From a checkpoint of a small mixture-of-experts model trained on Wikipedia.
Size: 12 layers, vocabulary 5824.
Experts: 64 experts in each of 12 layers, 32 SwiGLU neurons an expert, 8 picks a token.
Training: a variant of SOAP for the experts, 3733 steps.
Below are experts of layer 3 (counted from 0) of a mixture-of-experts language model. Rows are named router (the router's row for the expert), down (a neuron's output weights, with its number) and show model dimensions 256-319. Each number is 128 + 24 x the weight over its row's rms, rounded and kept within 0 to 255. Numbers have three digits each.
After each expert's rows: "raises" lists some tokens whose logits its average output raises strongly, later layers aside. This comes from a sample of Wikipedia text that the model never trained on.

# expert 44
router:141156169145155084142149101155150149144112141120157090110107099179119172103118109150146135116109116111119143157091116153134104149131119141108095157165115155158104106145154104098110161100100141
down0:112087129159178106165145134145117135147120153113138149137116148132147165118112109135141143121100125120161130143127129135148135124114135118103081134139075140127173104177099136159104122136113156
down1:128125101132118114139098131146112086108102120100146097182122130135112165120129132121122103109108153124176118136144117135130126105159131131160178142180137106134130169090136149133148123156127104
down2:117103135185122103131155128119089078113125124124128124083133158112106111121161180091132110138132138110122160151147145118142144152141130093154130109128155106155129141155097139118142155133146121
down3:128147112118142137136108123120124106126128134130180130115172120075170158114148169158119127118118126108131129117129150103168162123157137128091118147176133122094144108095138124116153152141094127
down4:131129120124163114098108129163131102136109122148131106159125139144134129127190138085134152102092078138183112131142119090094108135141089144123105114082159141131142185136163197159123176109134145
down5:105080166146132123149143112126142133147139101128153111102121113108172132117119122079078078132146117126110154156126129103126139160158115138150098190086156116145134162118151126125125142142105157
down6:111129115125132135122087120164116131135137112109124142142100128124129134125140063118159099112153083129113120094156114088123156133149113145129109156121136093089144090115096119138106091180152127
down7:140060100079131100086164127191141123128158143158129141134131132097146105109106125179107080138113064140139098126114100156099164145171107164133152131124113135138146107084105126168102166139138164
down8:098111125149147129119120112190156129106144115098104150135112118102110147140144142106131156142176137164106119093103117102079122120126104122146118141065088120110116100110142148134095125155121140
down9:113129146143170109106160135140076088149101157137138145122137144131104153130081058163143129143117117128133114119126138105170116122140101142101146166088123136100161110146119092136105097149094101
down10:155101159146095118117150127127152092142110102079151116126149104103118135129120124105139176104067126136145124131131104135133141141150119132138096144140120107095119157155128128162121132093115155
raises: " their", " life", "ests", "vent", " her", " the"

# expert 57
router:141165160156149109154156108140145150140112148141150098106113086163111160124116111151138144116115147095132144132106113141145098148116124110105094148149100124158106106143148097101098151104112132
down0:132123108108093133104110146108128096181167128110136135131123113159074131097104126132133122108135124110104103149131127113126137122120110132166151099164173124150127120123095081144105128110110154
down1:163130117136114100105159144158152131122127133122142136126131097159132065115148146115112099094146099151113106100110103119142138137140110135100126110080194122081164113134135153088144110138106140
down2:170162144148124131175097141114144115141145172124078154117138125142086103091143109149130149133106172144078147150159153126153107132084125098109108150120129135114198122109139119149138135127110128
down3:134144137092115119157110168129118132108097108112083105168126195108158151162160102138126072109155148125085088136134135106111142171129088142077104126147147179127123158097104108114095112116116220
down4:137113131132107131082133187171114114127118150140125114116121131144130101124097131111148138163153157134101106151132128091141140104141150132154139158133185200149137157153129069155127158121152203
down5:100128127141128128163120088131121110115113122093058110162075130126119143098149097139112175170113092121094107146129113134152123121122113114160104125147146124094109153140104104109092086114095138
down6:100113112142137125086128126139123129119148153099098159154113141116131133162122138120119136148118126097145098115090114169117134121136136119162110159082115163129104128122124164152126137130132137
down7:128110131091098139116134117164096129167083134140122134109162165171107132124119162090169093117153121088177114126116149093128124123137123160143117107094125104135115138146187188127101138140117097
down8:157122136117136112121140137121103158089091112112159126127095132156125068178141135128062139113130076083116127115100155117148154149142144117117149123155152127114150118125108132114188119154140161
down9:131131114122137098130149148119113123160114139131106105122119122129130134168109153148120099159132085092109112134141113142102102190164123152102163140146103126120101127095141110139137105107128157
down10:141125110158138122102116135107124132107111149130136114131135122095177077125135132155114105096143132123117178133148134073151085113075166113114116085086187126061116129140114110130153145132139107
raises: "active", " zone", "ference"

# expert 25
router:144165150153145117161169105149158149143121143153147098113107084171131167107095103152149141119106159108115142175111108171142108150126103135110106143138113143146101111145154106102107150103115141
down0:090136119084116148078079073155140108159094100116123111107158131132134132156101109158134139132131134126148143138158117134113142140154151139112152102125117140069091133151108124117119157150139118
down1:142124106136170081125113146116171138139117085162102162118115068110163138146183128181119119154131152143141118131115179114176116138113127092108157169115115147178175129160173111135127133114117191
down2:132137159101122142159090119073142129108192088150159077131122102138091121107102121145180117113149130141161146112120181103118148110123077115150143154113119148125149127100086132135136116148093155
down3:141137157156096147140119073174128111101139134127073138137117160147128096132163118126086113118116099141150149141132138084122129114110116080114123194117173135125133095133155129094123093113135114
down4:076109116159103138127103128132145112138096153107151144102137121152152131135094081069135125098122096136095095132090124070144117114142121141129104156108137131175137126114124112139149151130046134
down5:210081145164120103111099129104127146157128136137137138075094155128138102167124120125103162144107116145079157088113095123121150115120115166154146162200145129199081116119150109115147104165111112
down6:115127138153111153116105133130143154111051145146138123126109158115125145092065123158140137127159127126114136139125155080133108163094116109103131123115110132112069148129132091088132137129141184
down7:166110135145126114115156133136163129067134126135114086146160151155116130111119128108104134135148099156131161126145123146161132115156104122128139188082084099181145143145143114127113102126171113
down8:163100121127091129127133123130118146165137180133090141133143111110153123170103131088098112121159151101131092135162134115105155161111108108174117121126150129112129134149078141111130122112093133
down9:110116128097109070104102100129117087126150139097152141091151107144162105118177135110119093118147139134115096137167133109100115172123109118117123157138097108127198116099132157141166123138140113
down10:111088100109154117171167143160095160105150150125105076123107109138126176088107102146148188151136161152102085146113161119133177163101130095151136083097102111176122119107116084124148117080139146
raises: "an", "er", "am", "y"

# expert 11
router:121158157147137114141156126163156147147105142163146090119111090183142159113116105141146137123114126103099145164103106154136108159098099112109105169146101145171110103144152090081107173106107152
down0:117131128160127175127115132182146129099116105108155128143154095093128099125122173111094139133114127173136118132127129133138134136104102107152090152109137134129121135088131126104145110144118160
down1:146099119173174144113144122154124118105115129157068109124140142113118121148129143108164180096120089140136113127155114120099114165115149112138148160103084141100186109107086123107125113140103117
down2:148109127194126146172081137126115115116120169113096139122132134123117129128146121148100114148115147134122159104110146109149152099128140152134117132141094109118100149137140090137148072126169128
down3:152101142141068116138109154100144119110119129068154143111116148127157104115129135088145133116107143113119099135143112122134116130078148172085098121123083145148144148098088123074118146144094158
down4:168103120148109154161148117073116135119121070114164144089137121096109085091146105105099169089136154111126133154222130196144143157108123123101122096126173124187131103124124144147160161126093125
down5:154140116135151140135126136086156134098136137127157118136141151140136135141075128165147120143086146152098121111129146131153077118091127115112164139124131160152151109128112159084145096150141126
down6:120136105142109137129181114087120121085108135115168154121115145110143129154149148130125146149127127080129166124100116155090061154159124102169114146095131135123114106142124054124111137096132151
down7:133091129132081151125109155090150119097115132159111153187144138132144155132104131145117165125098115103144098156155145139107088104200098071173119147126129117153140145116100179101157123130142154
down8:129125103123142153169121134098133124103157123132140138102149111147144121149178134103119115150134128154168131162178107137151143119152144095113119073089112108105117126107156164162125140108121132
down9:145113127098103113132111127139154118105130078106122130099140180151128170119161127122099177135139119116156108127147167118132145108129126141079090138135097156144138108138132158129141096120158081
down10:145110154094109160122097103080112091140102109113165131116181106133116144140128141140120131159136131138167131150094116124132091133141113126120158176165135102099128129143127119134145144128128123
raises: "ition", "itions", "ital", "ite"

# expert 52
router:137153154150149096153149118164152147147108149155152081112114076168114159110105117163143139111114153105111146146108114157144099152127113117112112152146107156150105108146157110105108152099091144
down0:141101120110124122172150142154155124132141160135146143164118152155111136126125116154125077086147084117144128127095107106130150128151145118148108157119135146106129115132164150127125136118102136
down1:149149141127098142155146093117111126134155110115085107126123151145142129132107134095146113149130112117123114134112102105142133113147179130175145147134113100089116126135110126118106154110113134
down2:162148144098123144133121151152114171137127142136120136104141141099166145121141118130146115090097110169126114124124095117148100108097171124138125159181100123188155130089142128179154125128165144
down3:167093148141162109152113101140109107112127114136170159122114152137113096125131109167087120157149181111115091064129106128148116146133099134115132096102119102134132109128117116104137108144122158
down4:148132122133130147142126154138111125121145148113126098136140124119145147119122128161101118126123147097131138141126136098118133125132138140120113126136127147078105117133113092121059141132110076
down5:141150119123092147120161101180110083099158123107158142113138078135121140133143198141138175129136124118131147131135146120130101115124120088133165180142150134141176123139109160110117158167141134
down6:131208099125147155085093099158125125136140126080173119118130152110142118147160143095137171141169127125089101124128134112156100116114131126144135118095148076170126166126114146141151125121088090
down7:123121124111131125089156154137138129133153166122075118158125124154131159149146098133137157137106110141120106132157124104138162149125169085088150128135125111160193111100149127144152103116104171
down8:125108126156136112125156130167190077155188114112147108149156135131149157130110137149128111122118137154119134151137126172149097087171099146127117106091145127115112136101162149157121096129079145
down9:115155142118125170144099152116146134127150119119110124110125102120125181122111122143121065123152155115136160111106136101133126101118141097132076134128137118110099168089143067107141099106128150
down10:135147090059129117130156107102122142112158150130158131133125122137154093130147153123113125117112118126135161139165123165140155141150127120154159155109091138124102096110056116147164124083123140
raises: "board", "ice", "sp", "head", "-"

# expert 40
router:166158157130130160153112137158157162090137090117152136113091088155142150123139112114132124112117141104116139158110101153132113139106129158094127151138111152113112113157159081098094143123105137
down0:186100100107131138112125196114117167153122160121107116135115094166128147114169113131119151110142129100081126144115122128159170153085150137148134107146131173121122096142121130131150142129120135
down1:087094153143142113079101129124108137196171143132109082121128141126118149126111148113145119116107131099116119156093097125168124081141168146120128160159188170078152176110137182095130120143104143
down2:090130148113137114107099110136126115165152114156109183104122135121165146133126139137110106147134083137113172114143145115114149103158121113093138145083131126129119113126135113149123106138089166
down3:098156152119126107150155114113165123125154139120124153084100166128091128112134155160133147135100186089199102172113172170138113106098135115152124187091110139116148131080087131129116115141144140
down4:122110096092129084118122176062135103115128133129128109125101154135135118122079190140121108125128125147164119092146127119139139092112107075141122113134091152136117180124134102142109128119095141
down5:146160127180159158120158152134098128074097174129152146142160157154135150161089104147193128138103093135136160133146136092117119091149162097097119085117096161145121115120121151109112088144127101
down6:117137151159088143127157109101089145127126122107115142168162186081091125131125130123141120136154118085104118080077144089129105143103111133168134187094145118139139122111170122094125136145070150
down7:164144128148176137156138096118103127144147121127154104153106111095140162154142139149159129107193188133153157145158120097185127169113133133116139095093104131116127114136144150163090161155163159
down8:130147119124124151101096110104117111138128137145119137149144121139151125140170148123128168086137130158133157086099129135101129129075112096107150116173121142146102130121143172135166086153141144
down9:127168136147081171153141115129114148128120177077131133151129149075151121116127091086122123174118071122123138126109116124161163093123166102113129104139059107121150158149139092171153121126155062
down10:105148146162157113123162125143124127162128116088104118146108145079167121081123183125125116109109143142136142134139155135142112118101147150120143137186121143147159148134110128091173139147144189
raises: "2", "ric", "a", "un"

# expert 27
router:139142141133140113163111089160113145179140121121119120110123148112108102125144138148127104092122114118128129094107094098162130098086088107152113122135156101089113116150139108120147120157157120
down0:137075097108101099156124152087136143156110112150180147089110128097113140133123137136110135102106126153109142142173165125156121109155135130171151091128096129079142120143096128114135105156097107
down1:122089112123114122150149121130137145102140117106073146156119130145127108128130065143101134115136108098071107121106144128095156143092098090118144066121100087131149112160153093117086120170150139
down2:134132121142131099130132118176130127110126154163180120170128135122120137156125139122152110161145093114151105121157133141178165099097123132139126103130135141093157160134100115152120168186155083
down3:091090123116132132126137131138096114152140121136110142115147153159128152107116099135147118136167092134094113127121109152109103124152116135144150130149139079102143165095121063152146142133132144
down4:111131138109119133091157151121145111150164123114072148145137096152139154128111090133135185115155149111123120119134119115133129105144101131126125122163135131113146170128130101154132085113133145
down5:130176164103126114117103146111140125148116106157156185104130123122098160112179119123144142114110126123159088165117145131130094154085103115119148135159105153142129154113129142119133115130147106
down6:147178129100164102135161130090126119121164121141145172158123104137142132137135174086119104133099064164145130106147090137140145111147113143132146067126121126123109132094094107102138105106102176
down7:132123098150093164109118114160128103133125158123096135131144116138128142128135135105135153125111162123149115128151150073134127113107129127100117122072086105119142124088109081134127140129129149
down8:126104137142104098119147109147133157137168117101093125106102151131163120138064127136149110104136130163155082124111151110132134123097120152124126116105092086168128151135146149141126138089126127
down9:156103139100120110135114134127132138123111109135081080094083175129087118194148151150123148124133142115059115149138139139124112179153135117112168105136120106151137128154100141136126147176097123
down10:117106100170072155163150072132128107090148116179097120145148157157134121120098139138123116140114109115155162142089130103107122106098116174125166149154135133171114151116129104155126136128134183
raises: "ate", "ates", ".", "'", ",", " ("

# expert 2
router:151113123111123084148106127122133147142145122147139107105137122126094124105114150090104096094095134150152068104133142106160117101120139123108151147105118111122145126143141133134156096111119124
down0:108152130110154132116106155177126146148126118162119123143128179119143155133165142128159120161137133077133131123163108127125111145150142154123128135126157125091091153134124155115123122122078147
down1:171109111113093120154086137089114124104117127137167145187123116157105138146142133133136107148111114144100205105151129169143157121139133098092134142138147146155177103105118121118122106147136091
down2:126131111137138138075094127153109112099170078196127092097137134157157133123131163108122096122135103090144128108136143155129148088102091111189142158116081107125144140151187120152146169057129152
down3:121176147098128091149137112097130082108121124142132102150164154117129163117104166141118124127134095109116183170158117148136088124152131081105148146136122117105145100130116113129139124156125121
down4:128175128157105106156114103131158091156124171153124142118118114129127161116135129145137123125148124110113115117126114089170098099155148115110122112138152132162119115106117128112127113145137130
down5:116159120153161129136113123102110144129091145167133109129132135131121120116113130117112140129132075142196112159070115112132105095138074159113114097137173132107131109125102130091090141148129143
down6:124110076119153191111127128141164125104100160118089135136091125162110141146121139156170133112160111099174131126137166137117124125115090120142137155126123105153109158139121124125123178128086084
down7:095119120160111141132140129093146108131092148153125158134157139141144131128147122126114142130166100135130115142128146124125164127135166139072157124164129116127111180126134123145161152112154190
down8:139125194138133157154162117138106120134100170079120167092117146164093114132095112129139123099127144146145089151115121143121133136130119125164084078117125122140082126101161104098065115098107117
down9:102093155176109154116138101143077122120095106168082131104162193110119118093098129130097136126106129118165148139147178104118133103177129155124107132112126105106090141126092138115123095114152159
down10:092164117089105155104149126099134153108128132154132129114126088101125146159127144098179102114117141134158109116132090122145098074160118128163133128118119122121152138091121136107148097119142111
raises: "i", "om", "x"

# expert 6
router:085091130162162144131140100136150137151093141081133110095124112111128127143105066149138158109080123091129145134135099108162122098147164134110105130132138156157124137166093110129153137116098144
down0:084102093135121188132096137124164121126136123108144158109124102113167135128132159177127127137157168138128129127140120119136125136090116159149090101087141080174118109114105097098117129158129143
down1:109106124112102102136146143131111121118094128171146179181131155086140071098149061132155095093112166124129148151109098101142140125131135102141106140133164123131128110141116178124131125134143163
down2:140149131145153091158109088151127112139149181130106165136129135128170202085154146122145146130143155125150158140148110148172099153108125180162140104138140134194132132084104087113150173146144146
down3:173075117145119154136130153096116136123101128148105110173094125081121113104124095154137159122146147107138164106137141094146157149152150151116112167110141116111166103167117118117121127094127147
down4:097127122144137117122137107116150066116143126128148102131110118072125124125140121143143101159130155122148120139138132096082145123159147144143098137117116162125112120130106156088151134087137096
down5:138119132143129165066151109122131142096161124137137081134128131108121119111156156121124121119156123103156120094134139075135124164104140093139122131152063152091133141098139118089136134167111106
down6:126156126113109120124136098135142136171148098117140143147109120114123107075119165141146136117112162158165112149118126102138106134155071126141131162156135109076093124111121123062115149118079154
down7:150134130097158138127130158114130115107146158146143103109110128117103138159113087132121097117112160165109146110093152151125124133127178105111097104105122116144148159151111157118130117110125173
down8:135120122104115110104154135125165127130120097139154153099133102142094140187107153124121113111141144114159095143146138115136130108144132145077110167068129135109182194098126145141144136185143124
down9:125122151103115132087094164181162159172148126143113109137160104126134139104134127113131165167126170138112121118103135136123132112082138137165156122151150125101145137145135097125150141095123134
down10:148111123125119100171102105099110146203122126132161117143117118095121136113147150128127113112111125117125123151134075114128122161100174159130135126146143118096116126173130113117108126136078089
raises: "ly", "like", "board", "ral", "to", "used"

# expert 16
router:114140163158145127140135119158145149129117140148148103113104096157142162147105104136152148108114116102124155132109116175143109157132104118121092129165103172175101113150158115089120138094094151
down0:085142132164123118131134108101173175148135123072136143162111144116066119138119143092153133186128126121130088090152120145118134158090116155121121159182081145136116142124141121113131142118101090
down1:088088174176168152124105119121178108158140119142142085136121152172160155167146091111137170141119111098179131088150083124116136078066093140145109133105149098120116136139145199152097166120112122
down2:135092141144123147164119120133133113132109122189127125141127149088114102153137075156130122107125153132114144142133147132118115131110160093128125107083114163136117135137154125189115101076107114
down3:100110101134119124121113105135100157116129106153108121105149170130132147101128141109122112096104128147143126098132155159082164134130177120106142151130133131115122156134149127125170129126099100
down4:143087116102154137118123176116150105137135169131145165141150160118130129091103133121125114143137147081126138146130121125134131138125122120143102107197138130154124119095117126136127150153126117
down5:120153115160141109111135086123120110143127086127129134143125165142117149132099124123121120147120144120095083156123157187107106093107079117119133123123143147102152144127107124125183184172155139
down6:112135125130118145103150181105148130114118115064107105117148118137144107142131156140179114113145101123124171098120153131137134157126092139162107104106114112120105168133119152128096159130099137
down7:110159096129112157142110153117170134127139107104088094089111144151113128119118158131086122168173138157127138129108112133138161135129124156139145131137112145157131147091123128136100122143144125
down8:166103110143126117128120128146158109143099108176162126108106144102094145127167117110142163110150133121139160146145146101150137149127122099172120144190151157100143176139115091106085142115124149
down9:108124163139166157148174123097143107131112079132128163101099125131174131140131105139107136137135156131113172104068109163112123124159134116130107080121101108139160121148104077114125143138116144
down10:138085131172146158130059120156138162138124117149121103122100091117143151155132137165115143150141102080100138137130112154145140120139135091158125161132163148094122124112108098142133080134161081
raises: " leader", " involved", "rig"

# expert 12
router:112157156152140154109124111116136151153101114094143148106136106132164155130090088129126155118103124089116101113105171098119117125128150096105138144138152135149098109149161106118092129111104091
down0:156133142109049100153103122165123177112149094151107173118126106149132138149147124132115162110114158132121111124094153138075180115108152125123102132155116104121130116131124114152110151094116136
down1:164162082117131167164155129113117158146124107120094110091123141094122118173067160122128106147135110160150081065175137100158109171137144132126144122067154127122115135112132096135136131110157158
down2:098098117149125131107129161177132201135173125134130110142145164123136139142120133114115148143161146167143109120136150129134172127117160146126120178104122107121083111101113099172110132115069105
down3:127131155121153113159169126113167111146120106120143153090106103148105090140132131157099169106142143181151144143106122175135121080146116121119134132136077106157097076106113133119134122095150165
down4:169101143163154150129104165163134118123100146133126137134088118123160116151118099123133133134139137121112135136131153174162154183110143186139135111124105107123110092140145159139136154135138101
down5:110183150103132131122170130163091139131179109145131115127133131146090156070134129150124160132105188071159148128195143141162144103103116134174125120162110129114109105163137162102109139154181052
down6:121120101150124165102118107128116109127137120114105119093102105141143102118124132096130150132114094122180120094148167086140139105102108131122139128136143105126121122152173097115157125110115142
down7:152192092093147129129205163149107129107060155148143080152146130143088073137149157083101123119106117120087090087096129083076125104123116144131161128173111144141098146105105129083110164140156140
down8:155144146122179152146130156192104140131163158122142169114156149119123118118159098147148115153147092119124177174136135136100126115109132125132134151117147122141092138160134142111122103081101136
down9:099149121135152117187089122129136170180141140130130162138113128116138116153159128160137094117118144195116147135119135142127104125135173127116089118096147146137094120145147142131120162121110141
down10:136117119115136111131086144117099109115126129157121150123146114107081113156133144146136136093152123117136115178134132086084120136148125146127145121093136135139157127158116112142106117118126161
raises: "-", "or", ".", "\n", "un", "ad"

# expert 18
router:180153133106133134088142150108142136156108155158143093113104104123134133126141168095146154108095097177157164151099133125116123115163092193109131138126085158118141091154178118120118119101115089
down0:138115110153105137137129125135150152126142102099093122114162111141146091098121128130137110136094124118092133120124125147075131139125094170137067112097104139110121138059155126179119134137161126
down1:142093140179148165138155109145112170122168117146113127165089133109123131139118161131114133050144102129144138102178132109117114158130144126101086092118159133086161167124123110115114143150140178
down2:115130128160168120155133147151135086070139112099154074171132126112136171119158122120124107178152147143110168118162153129088121177096130137157137154124108137163130129085106117129114131112121107
down3:118136102132184139163088139140137173128131126089116119091112135135115128156137141105130133120121132091086086100168148090113139127122121159086114108156102143132157093128143131119123150116109098
down4:113139125098137128109138122115136108127083095113134155132131152139110136183096122114168156142070124131085108165103118124107116133105134087096172124087182103119140088161109152142101169124055087
down5:162143147110129113140110125167113108047095145122145137159119139166098161172156069082131136092138131102120125132109112091121121129115086083134140124115128186130134139094124156115109104143138126
down6:156094121127161120106162135134075143131142122121141130144147131106122110146084122175154111138131092090136129146133127153125173109162185138109119053148142168112145181088161153099158152149161148
down7:119089141128158142136164118169106155111131145144145123141120123108149118136125120095123140102137114136140100093085112130129124135137149107126127126106109130111135156116157113113083086141128092
down8:130137109091145118087179126098152109125154117107148126118157116116118113111167123084153125156115145156103107133137113198130133096083123125118124127115122127102148119108121156162112127139095140
down9:141136173158102108133119148110141109132168091082122149149127184124143151149123131135109136126138103135147126116139113120126107120099167126104136105116122140131122116149093112110100126104121133
down10:166058125145132173126095148160118164181153116117142116093139114101119155119127146112124110114125103132162137131088110156076161116145166128115114131128130117107121143155102114205132124109091144
raises: "ological", "anth", "ically", "ic"

# expert 29
router:114148151148154118140151111120139155150147149118154108111093096161111169086123082171140144117110127096118133185098117167130107131160132101110107172145132131156113115138145102083106160122109119
down0:103163147141118149191149132130110141115127102116134112109108139137099121133126113155133141121127113106119084134134102160182101183117132122164120098153099150134142137125175098136134113094132120
down1:105076107147103121070157112145125092156093123146121139084122082130140156120163085133146121101118142093094144138096127161098115123157151120122148180129188119136079116152127126120167122123107078
down2:126114111135140114138112089126088130135178144133134118147159109134110138130109159145146171141134104128128105155144114112149128080157146135130133126139118133110154114129126120128138117094134093
down3:150157144139119156124114165086129147120114106156154132135112124144136093145131143110128114125148125115128130160132136144133135141149107137137129102097154187137163111133109122121136141099123112
down4:112137136168129137149125111134170129142130133060120090102131130159163127127117142148153150081123106181122118120135129125112149132129109140116169157122116126160165133142129133112141157105160106
down5:129126148151124131161100092113135108171081141141122097138126128132140128145147128075109106097126077124159109104139157107112118142152136098150136107100105121107132145098080119149155095161155158
down6:071130122095136134152158112133099162121097121119128138133158148118086142162121103150100137130133107132108122151145146154146145113115120151157181099130154119090100169093120131112119170142128119
down7:159145149146143139098112127121146107131178104138130137108122123092131109151073111131123121130161154097137146135137137148120127144117124108075131105159154133145114141124172135106113154128122128
down8:103117147149123148089101145092161136095117152163132135093141109127138131123162149115125169096157128129155122166160086156116116124138165144176123150139097091120115082114153162149141105134108058
down9:144121114084103152176076145100115079140135113110135141152138155161109094092123138107140156147079113105146116108138102117150145134124096101124154107161121162124114079136137150176108100135091120
down10:102155113194118149092105114091132131144125161118103140159099145113130162147122112158112129122086099115176127106125126151154155122110121126164154152160170145122127145169084117163163150070112165
raises: "per", "ular", "ty"

# expert 50
router:116161149115155118117097095121139151127132125147139119107105128124087138129152147085139121117148132119156136114102100142160115100062097110113108162144161108123096104157173084153098119095138129
down0:124152097151127146127122134122169184127129138112134128123144146133140121113123127155099147168112162139127121147143135138123071102162124151157125159149133091153174178120086109138155141121119082
down1:114128127208119074146115149137105126150113139130134117150105122141051125120142115135112125125137120128167139141126128140135158093141138116133118124157089129147146165125124111091079139105148114
down2:143126115134143087079085082082125122180128163107139148121124165157126101143168115135153170125129119105161112132140133105113133124102119121131147131152153130129131132161105087155113115115119088
down3:175147109124132175075117144136138141120121068157148135099151109166114138138120181125142135090114129141107146149106150140073136162114141140125106130141106105123134141069150102117128126099074132
down4:122116102114152135127164121042123175153098085101129133104142144159127118119101154124136103155159077110143107140093106110089142117179098142094157168132147118173112131164132094154117128113133136
down5:119176143079155131129093156164131141119099170127094123123065110111130135166146120128178072122138117133092127150123091149109125132129146153155097109131172160122121149109116085100120124116137127
down6:124133102113166105111124107096121105150120164137179138102090106129151095145127112136132136115130115142150133131066150129097187112124129184090130149109153145110154098143148087153146111144107112
down7:144142091122115156144127103087113109159127117117133147117113134125133121138105184142130124126121160132136137097128125143134123159101145121126155115138125097155130108128088182169135140110098106
down8:116144130153152148147124141107174114134165097153107150109080106125137139115123113169098167136146129169093148096156122138114109110146069145109124125162151099118133085128130085130113122099131177
down9:111145127141158118078111106138152131102123151137078114148118137133142129156146126137127087104130136128142166144104141142103146109099123142147147125135094126130164123157149092139177145113150112
down10:144129153133154182144111156120120133125172127145100106178138123118124109131136146125131150150126127109140094096137117155121117124147132108106111130137148143155153103127142104131072142131144178
raises: "=", "Scientific", " ", "-"

# expert 39
router:192137099110137155162141098145137130149110151129140094119118122182134135096147163129149173109121116119160171152096092131142103142180125132165075171123137141148105102131140102140088149139103125
down0:153126124126125128146128175077168145137127151150161108137106159169112144141146128114094115127129123130124098098134109130163107141106185115129124093145152090163132163126081182079171103089141142
down1:101142122146109131119135108127121082130123103132079132120090210137147127137083172179111150146111122096153079128128132116105104137190112117148152118131140087173109128061117110161117121179095155
down2:085114149142115115140135126118121119140106114153135082132156135119139118164104128122127108165108143138091113168151107129118164118130085155125097098139113089141138116104132118107164110116127113
down3:147147126143104177143167091090152146126115131103107125155102163094164147112100119162103135135168168162114139119192168145108128125126118089157166140084092144139137106186098141128135117111145166
down4:125143162107115137100128118147121127114143135102140134086130129136139116175125128124101141097132112089112097199149117121120107147154109188168138107165111135127122140109110150118140126110114127
down5:194107113151104134126136083135140127117139120141098075156090154167187132157075102156170138120144164147149134105149119138114145133157096132086146114116115163136143111131132129163094142111119168
down6:145146128105138064154134126134155141119094134129141132177130120151144099140121111134138155176081165132153151115144141160144120150125078101127121145130139138120154106129131165184121114134142131
down7:133127117140130174100181104161099137104134112119176074109146103141136127136121122147116124114137131145138137107178127126092118112144108125102145121127097180155106172097150118134112084111140107
down8:181154131144096143129140174150119110111173105091110121110109140139152121158142128124121143121119161120115143121090118119139095114130097110114097143119137111117153099118084122166152133103105157
down9:125147142109127094138144109157121068140118123102149154101108134117131156122131140140113151156102112124141100105115156164095141142179118126145133156087100121117153074158090125137122114123106101
down10:135154155155113126154098146095126115171130134057122131126140119127107158082146122140087084136144140132139136124121142051171131135158113155126121186137119111159130139124093136078128124113159138
raises: "ined", "inal", "ini", "ina", "in"

# expert 31
router:109162122118144100159101113162136143153081166130143112133097169113128118104145119172161143125104114102151142113114100091112126096124110085144106126177118134138133097112111153117112106136149147
down0:126129133135183100137136079140109179131108155138114118124192099129146132164152092139151092109164127141135128129131163171117135125157136103155111107167161138120160100110118123139110117149178160
down1:141073145110158111144110136100141115167154114145172104134105173140107170120142119122135113120116120147145139092106140073180093134145114143101123202143128166163193146141152190115087153081114140
down2:166089150140116210114154121141156103128116103105173167119110116136128147132167157128122138125150136111170125139130105124083112118134102131154162119186111137104118135114117156122165103085161122
down3:121139140116127137154103152160158091130142126107128125151095147152090146126107142097112111137117159132116121152130130087150107131131147172104133200143104128162101131150146157092118132123166133
down4:093198077083105190088102134157155108080126167087119166113137146154146162146133124113130144158130139094143105164172150129121145178117137135119157109127097114094104063118131116136164153178134106
down5:092130119151120158124104163088115146170110086118101121168136117139126102151150109142117087146120123116161141106177146134140095133113129122125101101121116132095093106137144093137127087160111114
down6:166163136123108096143113189118115120130140161084132137132157117094122135152096105152138135122143116105151160118133105141084151160114138124131105086132127117140117102133130149091143103107112141
down7:144166108115152074070176138119122122102109104132101188164114125096096051162129117122104105158092148141120142117156128177129152131181126146130135080102147135123128075142136156149185129126114166
down8:115143120173150143137102102151078121137122129133138115159124088132157155131125139161125159141169124101186156129111106177121130168111138160119126131105119084112100152146132102138126091087125142
down9:091170139123120154104093160103096139166115153148118126126119125132115124145121110181166107139129165151197133125120173126118103108089151158144145151121116131110127130132096094113143077156134121
down10:143112136139125150111130111113143140109121108155116094154108109097105090078087129159124106100134142125159141117142096110132099097129081110105140165113173146057138153133113135129113143078137126
raises: " of", " –", " that", ".", " -", " released"